config.toml
num_hidden_layers = 10
d_shared_expert = 0
hidden_act = "swiglu"
normalize_top_k = false
lr_router = 0.00106
tie_word_embeddings = false
dataset = "wikipedia_en"
Below are experts of layer 2 (counted from 0) of a mixture-of-experts language model. Rows are named router (the router's row for the expert) and show model dimensions 0-191. Each number is 500 + 25 x the weight over its row's rms, rounded and kept within 0 to 999. Numbers have three digits each.
After each expert's rows: a language model's description of what the expert responds to; "gets" lists some tokens that make up at least twice as much of what it gets as of all text. This comes from a sample of Wikipedia text that the model never trained on. Tokens count by the router's weight.

# expert 11
router:569502536474550492490505506526561533483502509511483472492486481555527441481474488478485564530440511484484490478551524490494456487486515527532481492507492493499536536493519523508456469504483502512549450519454498485486490529515477489483482504482517487536500497506519556484481500533512483503487509503513490546476509515513480519488509461475495481489511493513455455441537456505494542515486503510491480489454486469477500530520508480512503524498466520512479494518490492471499512484487471500497523553481505450525490482518486515449499517495501500512520468505504515523511503553476533517
Description: Possessive 's and ' after nouns like club's or game's, plus sports words such as League, Cup, team, coach, season.
gets: "s ", "–", "his ", "th ", "' ", "'"

# expert 10
router:539543521497538475507463503523579520498524528523491434516494439512495479488490481468482542531451504479493484481507519493523488500467505510491487479493533475458517535517493517497474496491477523519520478498461521487481507518490455485487493474500535482506512491459508510467507513513527458493458470519485491538510531522490478536472521485465499475489545472503528482471509488465479510517496482520483473472479477465514476559474491448509508521516497565566481473518489524469527516494486481521531515501470502478530468458503507539512485535497486497507507460490512509531504517531476512521
Description: Number words and adjectives before a noun, plus small numbers in table cells, such as three, five, original, single, different, 90.
gets: "a ", "1 ", "\"", "0 ", "2 ", " "

# expert 1
router:535530509474512477514476515506515517472497531537513470473469474542498510477481450490489541549452520473486442504537488472484491481449496523504494501497507485500514546516483489478486508515474529512499481532465534474479514495466451485507513503485484477504512455467509513487521491513490510473477493518455509531486492553487457526461563474455486462506519477523479471502509457542477535544503472477509483494456486451488483551500547497493479488520500549523483514521479498489482482477458494518515515542482542490513464512479497519491525519511487487522533480490522499528497470535493524507
Description: Pipe separators and colons between cells in Wikipedia tables of sports results, charts and track listings, such as | after scores or names.
gets: "| ", "; ", ": ", "– ", "/ ", ":"

# expert 9
router:539554521491557467524504518507537487496495512522492441488456459553524472496489450476519531496463480487484465489525510482502486505448481496525508518479508494457527527537484534478468498511503525525503487557472490452454499510482446509485519499468496486526506476493532488465525493526474505517465507504497511518484514511510481528455515480493469488531514469500472479488519511518469507514501511494524482483477496481467494519481527463502487499547459526540465507492475493454478506478463517496526501517535543476510489471493511499487484519489499524525537496497551514538536481518460560517
Description: Auxiliary and main verbs after a subject, mostly was, is, were, has, had, in biography and species openers like "X was an American artist".
gets: "was ", "is ", "were ", "are ", "he ", "has "

# expert 4
router:540500494484543477510520480498529511475508541540485461529444487526525478474477486498472517489447509489512479520534544486495456498459506506503471505479520497482516494537509511472450512506489534531506492545498495465513516515475488498491506490453483485500515484501550534447508504511513489465468504524467526502504535516513443547468522470464470477519514465533493473463527477503446540520505498491489512487507475464474473511490522477508501504546479554524485479496495527461481520454457508498508510517527520479512491483515490508513526510509502523521525504504564484557514496537496543501
Description: Prepositions and conjunctions right after a verb or noun that introduce the next phrase, such as with, to, and, by, for, into.
gets: "to ", "and ", "with ", "by ", "for ", "as "

# expert 2
router:528522528499544465541484507517525507493486552516491443477424441536515466479468488492497546536443497521506479493537508483513472507494518521531503504513511495496493529518484526498454497514479520532524498496495520497484517509494455475480492497475495498534505500465501515441520517503499468510460474518464491562494545524516469529458524514497454466516516501482496502482535467521482523519509493506500511467436488467498490510505526487526501519532483535526468499512480492468484496476483508504513480527467522455523524524505519550489474516504468508505514477510522517536525474522463533466
Description: Century-prefix pieces of years and their final digit, in dates, birth lines, ranges and sports results, such as 197, 201, 198-2.
gets: "201", "200", "202", "199", "198", "0"

# expert 7
router:523503510472529499544470523514533509490499543491470466502450465535497506475482483489493549510474523479525445491521513482494471482449499531518473501528525468511502520506502519477489524473466528525533471516480544511457517515478487482521516499486493475504506480483507496462521505508514499501460530515465507517494499525511468532445554507463464464501514520524467481485513483535506515497501475474496510484487485474505454537502520483494507498545473523543475500515474503471483482467477498497507544532485512470507467517470519506508504513498495524538549515497583489568526474513492559482
Description: Commas, semicolons and parentheses separating list items, names and dates, e.g. author-year taxonomic citations, cast lists, infobox fields.
gets: ", ", "; ", "(", "), ", ") ", "); "

# expert 13
router:516491515506535496533507524521538477493501503544505462474463505527518481472482494484497536516442510493484470483541537474519451495477516511529478495493518501471548477526489487462477499517480538513505465526487514482504525520488472493503522492467508486522509490520530499487518498527495472429476450498446498511500538515506447554435484469467463490519517462500466493482531490498469519505509509472509485476486453461488496526486524496525513491553477509535464496485489516449491494483454501479511518514487527494547509494473480515495517503500492530505553499481567497542490493515474517493
Description: Prepositions like of, in, on, at, during, between, and the, introducing places, dates and noun phrases, e.g. "Railway station in Bern".
gets: "of ", "in ", "the ", "on ", "at ", "from "

# expert 15
router:537541504496529470522484505517530518502504519497482478507481475510524488472465429471503568534473508477526450492532520494483473478462505494503480499494506477468507533498531495482500516482472516534520490493508510519475564519478461480525550507479505474516537461488554538480482496512525496490446479513477532505507483507523481528468545490481469453506514526527471471494539487516474496509528465469496503472470500475501497528513518500500498467510505532525462487523472510489474513451478485510522516542473501485528521512487513480491480498502501493511538486504521518547517434520430508483
Description: Single capital letters, diacritic letters and non-Latin script bytes inside names, transliterations and IPA, e.g. Mĕlayu, Qāharān, Japanese titles.
gets: "-", "S", "M", "R", "B", "D"

# expert 5
router:542560517523566446563481513532525532501518499514486463494480465535496490436484471480493534534494520513480470481532541478494473486496509481537501525514495477483526492478502523479476493464493527536504498489504531491513524522488474518498523514471486434544499506464501503471521506485500472461461483508489470514514528534486528485460493486478437488501513512504497502479532473521503540526512485467471519502476510454528499508481503482492489515548516544550488512510482493465491498490482509506513514521489486491564503519466518504506477530489502490539532498511517546528511499520452525484
Description: Line breaks, blank lines, list dashes and == heading markers at section or paragraph boundaries, e.g. before === publications === or after infobox lines.
gets: "\n", "\n\n", "- ", ". ", "= ", "=="

# expert 12
router:566530538489526452487483473494542516488505519552487449481429447524502478482501430484483530522430472476480494499526519486522494511510507505517488506501498460490506531525509493506467493485458512533518486488483501498476521488475472478478524484482506472531503462492509513480528509485524479517473498514492493565494506518503449527460526462484487468501535470482482485462514487521486503508514498509479495456478488449487486542487520480488513490531458535513466489511491528455497483457486501510500494528476515454497476505468522526502485504510520551506529487498529478534514469499477512478
Description: Digit groups inside percentages, vote counts, goal minutes, coordinates and dates in tables and demographics, such as 30.8%, 85', 68.80.
gets: "1", "2", "3", ".", "0", "6"